config.toml
n_experts = 16
router_z_loss = 0.001
attn_scale = 0.125
init = "normal"
weight_decay = 0.0
seq_len = 1024
Below are experts of layer 4 (counted from 0) of a mixture-of-experts language model. Rows are named router (the router's row for the expert), gate (a neuron's input weights, with its number), up (a neuron's input weights, with its number) and show model dimensions 0-255. Each number is 128 + 24 x the weight over its row's rms, rounded and kept within 0 to 255.
After each expert's rows: "gets" lists some tokens that make up at least twice as much of what it gets as of all text. This comes from a sample of Wikipedia text that the model never trained on. Tokens count by the router's weight.

# expert 7
router [138 145 114 134 153 120 107 104 119 126  86 148 112 112 137 130  74 109 121 138 183 133 112 140 186 131 131  93 115 153 132 110 114 122 139 142 132 123 103 140  94 121 129 149 161 172 111 106 140 126  93  86 164 144  99 130 118 144 139 111  99  96 153 119 149 113 118 117 122  92 113 146 117 108 140 124 100 151 119 127 118  85 133 115 112 146  98 156 138 105  98 164 129  99 136 129 124 120 116 164  86 116 111 135 139 136 170 169 131 126  99 124 112  84 125 125 137 117 136 136 172 173 173 160  89 136 127 125 158 152  78  97 155 171 124 123 110 153  85 162 159 114 160 146 171 164  88 104  99 151 117 156 126 152 171 100 119 143 159 144 140 123 122 139  86 113 101 150 117 115 154 117 113 130 106  91 116 130  82  81 143 134  95 108 101 152 116 121 128 159 153 133  95 136 105 150 129 121 138 142 119 178 164 140 137 166 127 102  30 145 110 138 144 108 133 105 108 153 137 120 160 122 120 121 104 144 103 114 136 110 101 155 138 166 144 122 102 130 149 118  94  84 117 133 162 136 107 156 123 132 155 109  81 140 103 112]
gate5 [139  95 175 127 103 102 165 171 167 111 127 178 141 108 114 112 122 125 108 112 123 134 122  97 118 155 115 166 145 136 132  92 115 140 175 114  95 149  96  95 145 118 172 194 153 106 152 112 152 150 124  95 135 121 130 134 110 152  98  77 138 143 149  88 133  78 135 109  96 146 147 149  85  91 116 131 110 150 117 151 138  95 136 132 131 107 152 157  99  76 123 153 128 120 125 135 113 143 120 130 122 122 159 108 108 144 136 141  85  86 149 149 128 134 125 105 153  71 111 124 140 121 152 107 101 174 102 133 116 149 116 119 100 144 111 144 170 137 118 125 114 120 148 127 132  74 119 117 135  72 113 153 173 156 153 154 138 153 119 145 154 173 141 142 176 166 149 109 155 119  99 118 129  74 145 124 134 129 146 122 141 111 131 150 116 119 110 114 148 140 145 118 122  98 135 127 139 131 158  64 102 114 165 136 127 151 107 139  98 127 138 138 129 119  98 124 148 108 138 141 126 127 156 119  96  71 127 100 110  88 127 140 117  79 181 155 142 121 179 171  98 113 169 137 118 144 118 140 105 130 126 117 110 105 113 143]
up5 [ 94 155 127 129 149 127 140 136 140 145 165 177 117 158 100 151 102  99 170  96 126 159 145 131 161 128 149 150  70 124 137 122 153 120 123 112 112 147 137  86 143 105 115 141 129 154  91 171 157 165 168 165 135 123 138 147 128  83 143 123  61 138 107 137 138 128 109 141 163 119 154 138 137 182 175 115 156 151 101 111 126 103  87 127 153 128 167 163 154 135 125 127 124 131 124  64 139 121 119 155 160 129  83 141 124 121 124 147 136  86 124 135 102 108 108 112 127 137 138 134 132 146 133 143 116 132 106 107 151 151  96 130 162 153 116 140 128 150 139 175 117 137 127 117 117 105 118 159 125 173 113 125 131 116 126 136 134 116 128 153 142 144 129 128 136 111  99 141 123 117 130  74 114 126 161 107 138  91 113 145 138 142 127 105 138 179 153 145 110 124 157 126 123 128 146  78 188 142  94 111 137 176 130  97 103 150 131 144 110 159 135 126 168 140 126 170  73 170 122 108 110 147 110 146 117 163 121 134  87 174 100 122 128 140 157 108 111 110 108 170 136  96 166 125 147  86 156 164 120 100 145 138  62 132 164 138]
gets: " the", " of", " to", " in", " and", "."

# expert 0
router [152 121 124 153 157 126 107 108 155 129 114 165 109  93 148 125  86 105 152 148 160 129 110 133 166 126 141  74 139 145 143 125 123 130 159 156 136 118 104 142  97 116 136 148 145 168 111 122 141 101  88  99 143 130  89 147 114 122 155 119 117  86 139 111 160 118 130 135 114 111 112 139 103 113 140 143  97 131 110 106 130 106 147 118 104 156  93 136 123 131  98 153 150 100 147 157 106 121 115 134 101 108 140 109 114 169 171 168 102 118  98 106 120  96  88 126 100 128 112 118 161 165 162 164  96 154 106 127 156 173  85 106 127 134 115 104 103 150 113 138 168 117 152 149 164 134  91  99 116 151 104 138  96 158 161  61  83 143 135 121 136 129 149 117 107 107 111 151 109 142 167 133 114 137  91 104 119 148 118  79 154 163 116 116  86 167  82 143 110 160 153 143  77 131 142 179 157  99 112 148 108 153 162 153 129 151 143  97  96 145  96 148 141  89 132 111 100 167 169 104 164 123  87 127  94 146 123 105 123 104 112 147 132 162 149 104 114 159 136  92 103 108  96 147 126 142 100 134 113 128 136 107 129 133 105 118]
gate5 [122 116 165 126 136 124 179 114 165 100 136 143  89 115 134 113  60 100 110 124 113 113 110 138 112 160 161 116  99 110 168 156 130 115 117 112 114 148 117 117 121 127 120 168 113 147 133 166 129 105 145 134 155 118 109 144 162 150 147 147 147 114 118 169 129 136 148 117 175 118  96 143 155 103 152 138 142 164  84 136 136 115 138 125 124 127 143 146 155  94 125 178 158 105 122 108 103 138 155  83  88  87  95 109  99  86 130  98 140 150 123 140 161  69 104 119 122 132 133 124 104  88 156 128  90 137 126 111 134 126 123 111 167 114  87 120  99  76 115 124 101 156 139 139 123  85 106 156 163 150 142 190 127 111 132 133 101 145 120 148 122  86  99 158 170 152 139 125 107 123 155  86 148 144 126 108 185  87 109  69 163 113 121 144 129 144 141 123 137 112 137 130 110  77 159 145 129 131 136 122 104  98 131 140 145 162 106 164 147 125 133 119 155 100 161 103 173 143 168 149 136 126 107 156 171 159 130 164 130 140 143 139 140 134 159 113 116 127 133 136 121 142 152 130 109 176 124 147 148 154 140  76 123 105 128 133]
up5 [163 138  74 126 127 128 111 111 130  96 119 123 162 168 175 143 130 170 111 109 137 135 142 105 157 107 157 148 157  90 157 128  98 114 121 162 125  84 144 161 156 161 123 131 114 107 140  91 110 183 116 141 123 127 114 117 129 172 143 128  86 154 153 131 125 104 153 113 128 151 146 119  92  97 141 122 136 147 148 101 140 145 164 117 116 154 145  74 148  95 137  87 127 151 126 118 110 112 103 164 127 126  93 119  98 168 130  90 114 101 153 135 138 106 146 142 116 118 130 140 101 132 106 109 133 132 170 150 152 161 108 148 138  89 123 132 163 129 127 143 114 132 135 125  95 125 118 135  97 116 165  99  65 181  95  88 140 144 130  69 108  80 131 124 104 154 134 138 102  80  99 130 133  86 109 133 169 123 103 159 115 136 150 142 146 152 112 123 117 147 158 124 111 166 118  87 131 103 146 121 135 157 169 151 111 105 105 129 104 135  89 152 134 107 146 110 151 150 140 138 133 118 157 117 146 111 123 131  90 143 151 140 104 116  96 169 180 131  80 115  69 136 167 161 136 116  93 122 116 110 141  83 126 123 125 130]
gets: " the", " a", " of", " and", " The", " an"

# expert 8
router [149 113 124 149 157 151 115 127 114 164  66 117 144 144 160 135 108 125 128 133 168 133 109 132 137 138 148  81 129 153 134 104  83 142 123 151 161 137 145 139 100  98 110 142 137 145 117 114 124 109 145  83 128 111 118 175 112  63 122 116 131 122 128  95 135 119 144 144 114 140  89 131 100 135 131 149 116 143 119 150 130 126 127 101 146 132  88 145 130 115 142 148 150 114 144 164 101 118 103 138 108  70 109 142 121 137 131 156 129 109  91 124  79 107 141  96 122  82 133 155 176 137 170 134 116 136 158 139 144 151 130 110 161 132 156  93 128 134 128 140 130   0 176 142 157 149  83  88 111 163  89 121 156 141 128  96 144 153 148 126 148 134 126 145 102 119 153 163 149 146 157 113 109 143 118 111  92 122 129 111 117 154 118 100 128 138  81 136 100 176 127 170 123 130 140 156 136 102 135 132 128 133 147 154 156 140 106 145 108 141 109 135 145  99 119 125 128 127 140 110 149  84 110  89  93 136 112 105 124 115 126 158 157 139 133 106 144 141 162 115 109 105 117 150 159 122 129 145  84 161 144 111 117 132  95 128]
gate2 [115 136  98 134 114 128 127 139 135 131  91 139 132 100 134 155  82 100 167 144 116 116 108 108 120 117 104  80 139 113 119  94 145 107 117 141 160 153 115 155 143 167  82 152 138 105  92  77 154  97 123  77 118 149 130 151 132 133 118 137 129  95 172 111 152 118 119 175 131 137  87 116  95 105 134 166 156 100 140 134 162 107 108  91 132 154  95 136 111 113 156  95 109 138 153 122 100 152 144 145 109 158 129 128  92 141 180  85 138 104 184 120 140 119  83 122 142 115 135  91 141  94 131 173 164 121 121 137 121 203 167 105 125 109 120 108  96 135 114 113 156 128 136 133  90 122 108 138 147 121 114 140 159 204 126  86 105 173 110 118 152 138 150 104 108 128 154 158 121 153 122 136 148  78 135  85 142 143 138  78 125 186 127 133 105 131 120 122 123  95 136 113 156 127 133 139 105 118 122 105 165 155 107 114 101  97 143 111 131 116 110 142 156 117 159 117 106 114 144 134 180 134  98 138 119 118 106 129 111 122 114 136 125 180 102 117 117 106 115 161 111 127 137 127 139 141 155 123 171 101 168 119 152 119 144 119]
up2 [125 133 124 166 116 138 118 127 113 117 124 159 151 142 139 121 125 102 144 140 151 135 135 161 135 145 103 130 141 177 139 159 112 122 141 150 119 117  92  70 132  91 112 144 123  90 134 131 133 103 115 128  99 152 162 155 129 111 151 124 101 141 192 126 109 167 128 167 115 107 126 116 112  77 118 114 125 148  97 155 169 149 104 103 148 120 101  99  81 139 137 155 117 143 107 169  90 159 152 122 158 157 102 133 105  82 160  81 125 125 167 155  99 151 121 116 141 161 132 103 135 122 100 149  98 131 170 155 118 143 130 113 109 133 128 114 111 123 120 163 121  89 165 101  99 108 150 121 138 116 126 130 132 130 114 137 157 122 125 156 110 170 130 134 107 151 179 178 142 106 139 117 143 143  97 121 137 101 100 116 128 115  70 137 160  71 143 170 136 138 100 121 164 126 110 146 117 160 114  88 148 143 115 162 100 154 116 104 110 105 129 168 110 137 139 177 114  93 110 111 144 135 136  84 160 104 150 116  95 134 130 107 106 137 124 156 158 129 109 106 170 118 174 191 165 157 154 142 118 161 137 121 145  94 168 139]
gets: "-", "|", " 0", "j", " N", " S"

# expert 3
router [168 145 122 147 159 132 104 126 105 138  91 119 131 140 182 136  82 108 148 143 167 132 104 155 154  95 120  56 111 151 142  77 140 129 122 164 155 133 104 115  89 127 105 133 123 153  98 130 132 134 110 108 120 155 102 180 156 155 122 104 104  85 180  57 124  74 140 113 114 123 105 139 126 138 142 143  88 150  99 113 104 118 152  74 125 155  98 173 136  98 125 153 131  96 106 152 104 106 127 136  94  76 100 106 142 134 156 163 124 141 125 110  98 124 129 114 148 123 123 155 165 146 133 147 109 147 115 130 168 165  99 103 143 147 129 108 101 135  82 126 134  69 158 165 120 157 123 116  88 178  88 127 157 165 116  94 111 170 134  99 154 125 130  91 102 110 101 166 116 125 123  98  97 141 137 104 104 111  93 102 130 155 126 117 106 125 114 123 140 116 113 114 105 154 137 146 125 105 111 130 101 135 157 135 144 135 138 120 100 154 121 118 138 103 154  97  84 145 141 124 151 112 137 107 113 131 104 108 127 130 139 152 127 136 115 103 118 133 125 115 114 117  99 132 163 127  96 173 119 140 142  89  97 142 116 124]
gate1 [116 149 105 133 161 144 141 158 113 100 167 129 117 126 126 100 150 120 123  98 176 177 113 145 141 122 121 135 174 112  91 155 128 106 121 136 134  97 169  89 145 108 136 155 156 115 151 158 133  96 153 130 165 104 137 101 127  97  94 137 107  77 155 143 125 118 135 188 118 108  90 122 158 129 128 104 106 123  90 104  90 181 179 138  87 134 118 161  85 124 143 133 130 136  94 151 118 135 153 143 113 121 136 113 104  95 160 122 122 152 100 127 103 122 117 151 114 137 119  80 141 106 138 135 125 137 139 133 109 148 127 139 117 181 163 162 134 168  78  99 101  76 127 164  95 152 112 145 100 174 127 113 142  94  94 164  94 141 142 103 123  99 122  88 119 152 129 138  65 171 101 159 136 162 138 101 112 139 177 127 151 141 154 100 131  63 155 121 112 141  92 128 145 148 142 142 130 117 109 125 106 106 141 166 173 140 129 151 133 161 138 126  97 118 132  96 129 106 142 120 108 129 149 137 131 119 148 118 153 104 135 133 105 110 116 147 110 125 110 123 185 106 118 129 129 132 153 132 114 133 164 174 133 117 124 137]
up1 [112 165 159 140 158 128 117 140 147 109 129 114 123 128  98 141 128  64 100 133  99 100  86 183 122 178 102 172  78 158 146 105 169 122 146 144 135 173 136 135 122 116  94 140  99 135 117  82 120 181 114 107 135 119 166 181 111 119 129 126 106 117  83 151  78 126 139 165 137 148 174 148 113 136 129 138 151 145 152 158 142 143 135 147 127 115 154 143 128 102  92 134 136 118 118 105 105 101 137 114 134 184 128 115 147 134  97  85 146 128 164 165 113 148 150 149 140 139 101  94 143 135  98 105 132 149 104 152 166 142 124 134 138 170  89 144 171 119 150 135 141 185  99 123 127 125 143 114 144 157 132 101 136 137 135 123 148 129 111 140 152 106 161 138 172 133 143 125 121 125 134 155 133  99  93 126 119 122 128 146 101 164  86 161 103 114 144 114 116  67 130  86  93 178 136 117 137 120 137 132 147 104 143 123 157 104  99 127 141 127 132 125 133 157  98 123  99  99 107 117 128  77 133 129 174 134 171 164 105 114 134  84 138 138 132 168 123 105 100 112 133 138 146 130 128 154 140 150 117 150  89 122  80 152 132 143]
gets: " in", " ", " at", " to", " for", " from"

# expert 15
router [139 125 117 155 187  98 109 113  98 137 111 154 112 113 162 116 102 122 119 144 201  90 129 151 173 142 136  66 106 132 120 120  91 119 114 121 137 123 140 132 115 128 122 139 171 143 113 118 147 120  98  78 147 114  96 144  91 128 131  98 100  95 157 109 142 110 126 122 116 104 107 170 117 112 141 107  90 127 116 140  99 120 145 134 114 131  94 167 129 123 112 142 149  89 118 145 103 110 123 178  81 110  90 117 112 130 170 141 155 141 108 111  99 108 125 101 112 128 103 165 175 158 171 166 111 130 129 163 158 195  76  90 170 161 121 128 109 179 111 159 186  99 170 134 165 159 103 107  83 159 104 134 123 157 158 134 114 136 146 135 140  99 128 125 110 141 155 140  92 131 126 106 115 114 118 101 105 135 105 112 125 132  92  90 100 163 117  93  95 146 129 144  91 139  98 135 132  85 127 137 137 159 152 130 145 146 116  89  80 148 122 127 129 118 125  93  96 124 132 114 147 126 102 144 104 163 121  92 117 121 109 127 135 146 141 124 120 127 133 114 113 114 123 138 130 121 120 167 100 129 131 122 104 138 103 113]
gate1 [109 119 117 112 120  87 134 141 137 165 172  78 120 114 117 142 128 106 148 161 138 114  98 137 129 100 158 156  98 149  68 116 119 145  95 103 140 105 145 152 103 134 133 161 115  97 171 120 171  93  97 110 129 128 126 109 101 155 186 113 101 126 110 115 108 105 140  99 112 146 141 134 156 132 109 138 118 125 128 141 101 127 181 167 149 146 169 123 122 170 140 144 122 130 112 108 116 102 144 120 152 123 118  82 131 129 127 122 142 127 154 112 134 100 190 125 118  99 177 118 127 109 107 114 104 130 163 140 137 132 127  89 116 125 145 144 111 124 104 109 166 133 158 156 152 150 100 130 107 135 146 137 140 147  65 119 130 136 117 143  87 193 123 112 130  69 119 110 102 132 122 147 174 135 157 152 160 130 130 118 123 104 134 116 144 148 162 123 145 135 151 159 135 143 110 134 101 117 200 121 144 148 117 129 156 129 164 141 131 136  95  89 131 147 117 173 124 100 107 147 156  90 157 102 165 117 146 115 129 148  83 151 144  99  91 145  78 129 134 159 167 128 146 148 142 141  74 153 145  93 105 122  89 140 132  89]
up1 [ 94 104 130 119 113 114 103 155 131 120 150 144 104 135 132 134 152  85 128 127 161 139 170 159 111 152 114 109 157 109 106 146 123 115 164 134 135 131 116 122 167 120 131 122  94  72 158 165 150 103 119 121 103 124 143 150 142 155 137  86 107 120 153 106 111 121  86 114 107 138 164 180 120 130 124 103 147 170 120  96 126 137 122 139 108 153 159  99 158 169 147  98  89 104  86  97 112 157 124 153 132 138 120 113 136 147 123 121 136  99 133 118 111 118 153 110 130  89 114 146 152 137 176 117 158 147 122 180  94 135 153 133  97 136 155 122 174 139 128 126 112 116 145  81 110 150 101 115 132 141  85  88  99 108 146 103 161 137 116 139  82 121 134 160 109 122 120 146 144 121 141  94 132 141 149 142 152 131 133  99 138 120 138 113 139  99 143 118  79 158 116 158 140 119 161 110 164 148 166 105 156 107 118 114 121 190  73 117 146 126  74 122 118 108 178 115 113 138 162 128 167  96 160 167  97 145 121 153  95 101  92  91 149 158  86 105 104 154 131  85 159 179 155 151 138 130 130 117 126 134 155 111 109 138 115 117]
gets: " was", " is", " as", " were", " with", " be"

# expert 11
router [116 119 130 128 137 133 108 102 126 148  92 112 134 128 152 166  99 106 100 137 174 130 125 118 162 100 152  96 122 125 122  66 132 148 126 126 180 149 119 109 102 139 124 139 132 146  82 108 106 119 108  93 110 140  97 154 105 124 178 107 101 114 135  76 138  89  97 154 100 147 120 148 125 125 158 170 109 158 128 129  94 112 142  96 101 167 104 154 125 112 128 150 147  85 141 145  97 103 139 143 100  86 132 123 103 142 158 182 104 125  78 140  98  95 125 117 108 127 104 176 148 144 149 136 113 194 128 135 170 161 116 103 142 121 112  80 141 154  82 120 154  78 149 139 151 153 115 101 100 124  94 126 130 171 145  88 137 165 169 124 151 107 145 131  97 126 122 153 126 148 149 131 112 131 107  89 141 140  90 111 150 127  98 112 119 165  86 126 112 147 136 150 121 143 155 156 133  90 130 150 141 166 159 148 124 147  77 122  72 165 138 138 121 100 122 112 135 149 134 118 158 124 102 106  90 140 130 108 134 119 132 137 156 142 143 105  78 137 143 104 134 115 108 170 157 129 103 127 123 153 149 111 129 136 108 126]
gate1 [104 168 167 131 153 154 103 126 159 113 150 145 127 162 121 108 104  77 112 129 154 135 146 176 141 138 120 132 144 105 145  91 145 128  79 150 111  98 109 143 152 121 169 118 148 171 133 129 133 147 128  96 144 144  75 133 130  77 148 127 127 136 136 124 169 144 129 109 159 115 144 127 149 105 172 135  95 130 124 155 124 106 126 135 129  80 102 174 145 119 166 108 157 116 125 135 147 115 104 173 109 155 108 125 117 120 123 142 119 131 122 149  82 108 119 170 120 150 142 160 130 161 150  96 126 128  93 119 145 160 142 161 130 111  91 149 115 101 122 134 141 153 118 118 146 114  84 157 121 124 118 137 175 179 116 150 143 137 133 155 144 154 112 158 151 112 105 107 117 132 111 108 157 148 116 129 176  78 124 145 152 108 107 121 110  93 150 150 141 111 115 138  91 112 105 178 113 128 142 105  78 143 104 137 120 132 133 107 109 121 127 131  81 135  98 120 133 122 152 134 148  98 116 111 152 125  91 103 182 162  90 124  96 147  90 134 106 138 136 129 119 107 123 151 178 180  70 169 129 167 189 136 135 136  97 108]
up1 [143 109  84 146 136  88 139 112  85 160  81 157 142 141 146 125 151 118  91 149 148 116 160 142 149 117 131  89 179 151 122  96 140 117 155 127 135  89 167 155  88 143  90 133 130 129 133 122 121 115  93 130 126  92 176 139 179 140  99 125 148 149  96 107 124 160 131 127 106 121 166 116 137 101 160 104  78 119  84 124 149 160 155 134 135 147 116 130 127 113 171  89 124 101 116 112  93 146 100 147 159  99 115 102 128  97 148 122 131 128 112 139 108 130 125 160 147 125 139 125 153  91  86 189 135 100 157 143 132 136 144 113 110 148 138 126 153 149 110 143 149  84 144 140 135 140 147 167 160 146 114 112 135 139 129 102  97 130 147 127 123 111 158 146 134 129 167 173 153 135 110 152 122 151 108 137  88 133 107 161 100 160 128 126 122 129 111 119  91  70 119  89 144 100  93 117  94 113 139  35 123 102 147 148 120 104 142 108 106  96 141  83 160 137 146 104 115 128  98 136 106 123 152 105 158 140  91 107 120 148 100 141 158 123 130 121 184 115 127 116 113 108 116 163  93  94 158 122 137 116 133 116 122 104 131 146]
gets: "\n", " |", " the", "|", ".", " The"

# expert 5
router [156 117 116 124 127 152 107  82 107 171  91 109 148  99 154 130 102 126 134 155 148 138 114 150 162  88 123  78 146 161 149 103  83 145 130 128 168 148 121 125  97  85 106 114 146 130  90 130 134 125 112  93 161 132  80 148  93  93 139 119 115 105 123  82 157 105 121 128 119 141  98 153 117 115 128 149 104 145 122 128 141 111 128 101 118 159  62 150 115 110 121 152 148  93 144 149  97 127 110 134 119  82 120  82 111 148 127 147 118  89  97 119  95 103 131 137  97 107 120 171 167 143 153 159 126 141 118 147 150 171 100 105 145 137 156 102 113 141 100 137 122  45 159 141 133 157 108  95  90 149  65 123 113 143 124 106 146 135 126 117 152 144 139 133 117 132 141 153 143 138 180 129 100 103 113  98  91 136  96 106 138 150  98 101 136 143  56 121 104 167 128 161  98 130 133 156 148 116 120 129 115 162 138 170 160 167 121 124 107 154 131 140 146 118  89 137 104 126 119  99 149 107 137 122  95 129 117 110 127 120 137 167 152 157 141 130 116 124 134 113 122 106 116 134 168 119 103 149 145 151 136 140  89 140  89 120]
gate1 [136 138 116 119  93 138 112 129 129 107  60 174 143 151 105 121  65 121 112 142  95 143 123 129 140 127 114 180 138 130 143 139 118 114 133 139 151 139 150 103 118 151 120 127 131 102 121 150 148 154 134  74  86 123 120 133 151 146 105 170  96 156 108 146 133 147 149 109 138 172 164 130 134 194 125 115 117 117  90 141 142 121 108 122 124  77 142 163 157 145 134 146 137 111 128 114 111 116 160 128 139 104 123 151 129  98 120 124 140 129  72 120 108 132 115 150 119 100 121 129 116 158 135 115 134 129 117  85 113 112 152  91 149 118 147 144 139 114 140 172 111 117 156 163 105 133 137  85 113 138 195 112 140  94 121 150 127 116 111 102 105 119 171 166 109 151 119  98 160 121 163 134 148 125 139 131 147 114  97 130  86  94  92 118 157 105 129 125 129 139 132 170 103 140  77 133 151 163 132 168 119 124 174 107 130 109 140 142  82 131 102 153 153 150 154 145 147 124 155 148 134 178  79 100 124 132 132  74 147 103 175 145  97 169 129 127 134 152  84 140 161  72 104 137 134 160 103 146 117 133 112 117 107 123  79 110]
up1 [115 124 120 136 106 132  91 111 115 119 148 115 122 136 126 148 126 160 140  80 148  94 150 128 165  93  95 128 130 147 133 163 157 174  91 108 124 113 168 146 114 148 116 147 124 104 112 159 128 148 143 116  85 125 170  88 129 160 111 140 111 140 125 150 142 100 111  74 110 132 127 154 119 162 119 174 112 135 148 178 103 115 141 136 165 119 156 130 149  71 144 128 146  88  64 162 148 118 117 117 113 150  99 108 130 177 123 125 133  87 117 109 145 137 151 120 153 173 144 114 130 154 122 140 133 113 146 117 115  96 124 145 137 187 155 119 171 131 141  91 125 124  91 147 141 119 156 131 132 116 143 135 157 121 150 168 131  76 134  68 110 121 143 138 157 117 115 109 149 135 134 148 143 142 146  65 105 139 135 117 116 117 151 158 143 122 111 126 168 132 196 101 119 106 161 130 131 118 146 143 109 146 107 131 132 155 145 111 114 125 139 129 173 190 107 146 135 141 122 110 107 164 128  96 170 130 174 131 123 142 118 144 134 109 118 153 169  85 147 134 162 158 122  71 164 125 135 167 104 115 139 134 138 119 157  95]
gets: "-", "\n", "|", " (", "/", ":"

# expert 9
router [156 136 129 121 130 157 111  84 126 160 122 110 139 154 158 172  99 127 123 147 212 124 118 137 168 115 155  73 144 142 113 130 129 139 139 118 148 119 119 135  72 123 132 145 132 130 120 111 110 108  86 114 126 152  91 146 117 108 128 128 102 105 140  75 136  99 112 119 118 108 117 119 134 127 152 166 124 120 122 147  93 125 124 103  89 125 111 138 140 124 125 144 169 119 168 135  72 120  91 168 111  63 110  94 134 132 159 162 140 100 119 128  90 117 127 109 129 134 124 151 155 149 133 152 118 158 108 141 146 164 105 116 143 142 131 108 109 156  99 120 146  55 165 157 137 176 138 106  85 126  75 121 142 167 153 114 118 167 151 108 164 122 148 131 110 103 122 151  97 132 156 145 105 144 129 107 135 149 113 130 132 133 128  99 115 143  86  86 124 151 138 192 109 127 118 119 132 109 146 151 102 143 158 156 147 136  85 139  61 153 123 117 120  85 104 122 126 154 138 135 148 126 120  89 111 157 125 122 159 104 138 129 160 148 143 117 103 133 103  77 119 107 119 158 167 116 108 131 114 130 132 109  96 133  87  99]
gate5 [109 110 132 168 116  84 132  34 109 166 105 137 134 138 108  84 121 136 102 175 103 103 116 132 107 137 173 172 124 113 126  81 109 123 135 106 147 146 141  92 122 146 177 133 105 155 131 163 107 120  77 138 144  87  96 148 109 137 133 158 133 134 100 112 147 112 116 117 111  90 112 155 109 128 155 149  99 120 132 115  98 124 108  92  77 105  79 114 101 134 146 109 106 149 127 126 128  78 132 151 140  86 134 108 120 131 130 128 129 162 144 150 154 117 156 148 118 131 165 175 126 112 108  96 125 153 109 159 140 130 108 179 152 180 160 135 159  93 141 142 121 139 108 135 104 141 123 133 144 120 155 111 104 139 133 122 136 129 111 141 149 139  97 128 102 177 163 161 118 134 133  98 100 119 127 142 139 144 116 129 126 141 127 149 171 157 178 147 149 108  96 145 126 110 111  94 110 131 137  97 147 135 136 141 138 142 135 124 128 143 143 124 151 195 126 155 140 171 139 154 150 120 113 107 110 144 171 145 101 110 157 149 145 102 127 169  94 130 176 164  80 126 147 157 146 125 127 135 149 105 118 165 160 105 114 112]
up5 [129 128 166 138 121 166 134 125 128 123  89 147 121 118 100 153 110 115 152 125 147 112 110 126  98 124 131 147 132 108 118  79 123 113 137 139 137 148 148  99 122 130 148  95 164 135 111 132 145 126 156  62 127 193 125 135 119 123 147 126  80  81 112 128 115 161 164 128 150 177 123 117 127 158 116 132 116 102  98 151 133  98 115 135 136 100 119 131  85 166 142 145 125 143 143 136 100 113 161 158 116 146 166 131 142 147 114 134 121 129 113 161 133 104 152 111 127 135 138 148 126  92 146 100 136 154 127  90 142 128 178 135 120 108 158 164 112 134 147 117 134 136 152 137 126 149 116 128 142  93 109 168 149 155 146 133 158  83 116 149 169  84  81 129 106  97 120 142 166 101 136 120 110 159 164 119 105 129  82 145 103 144 128  71 148  98 154 181 184 110 126 123 110 186 152 115  82 158  98 171 110 111 116 129 108 136 123 130  96 159 130 153 105 156 130 146 104 128 160 141  77  98 140 111  82 153 155 121  65 175 122 116 108 125 125 163 103 120 111 140 146 167 141 136 107 102  81 140  90 132 110 145 145 138 135 125]
gets: "\n", " |", "|", "-", ";", ":"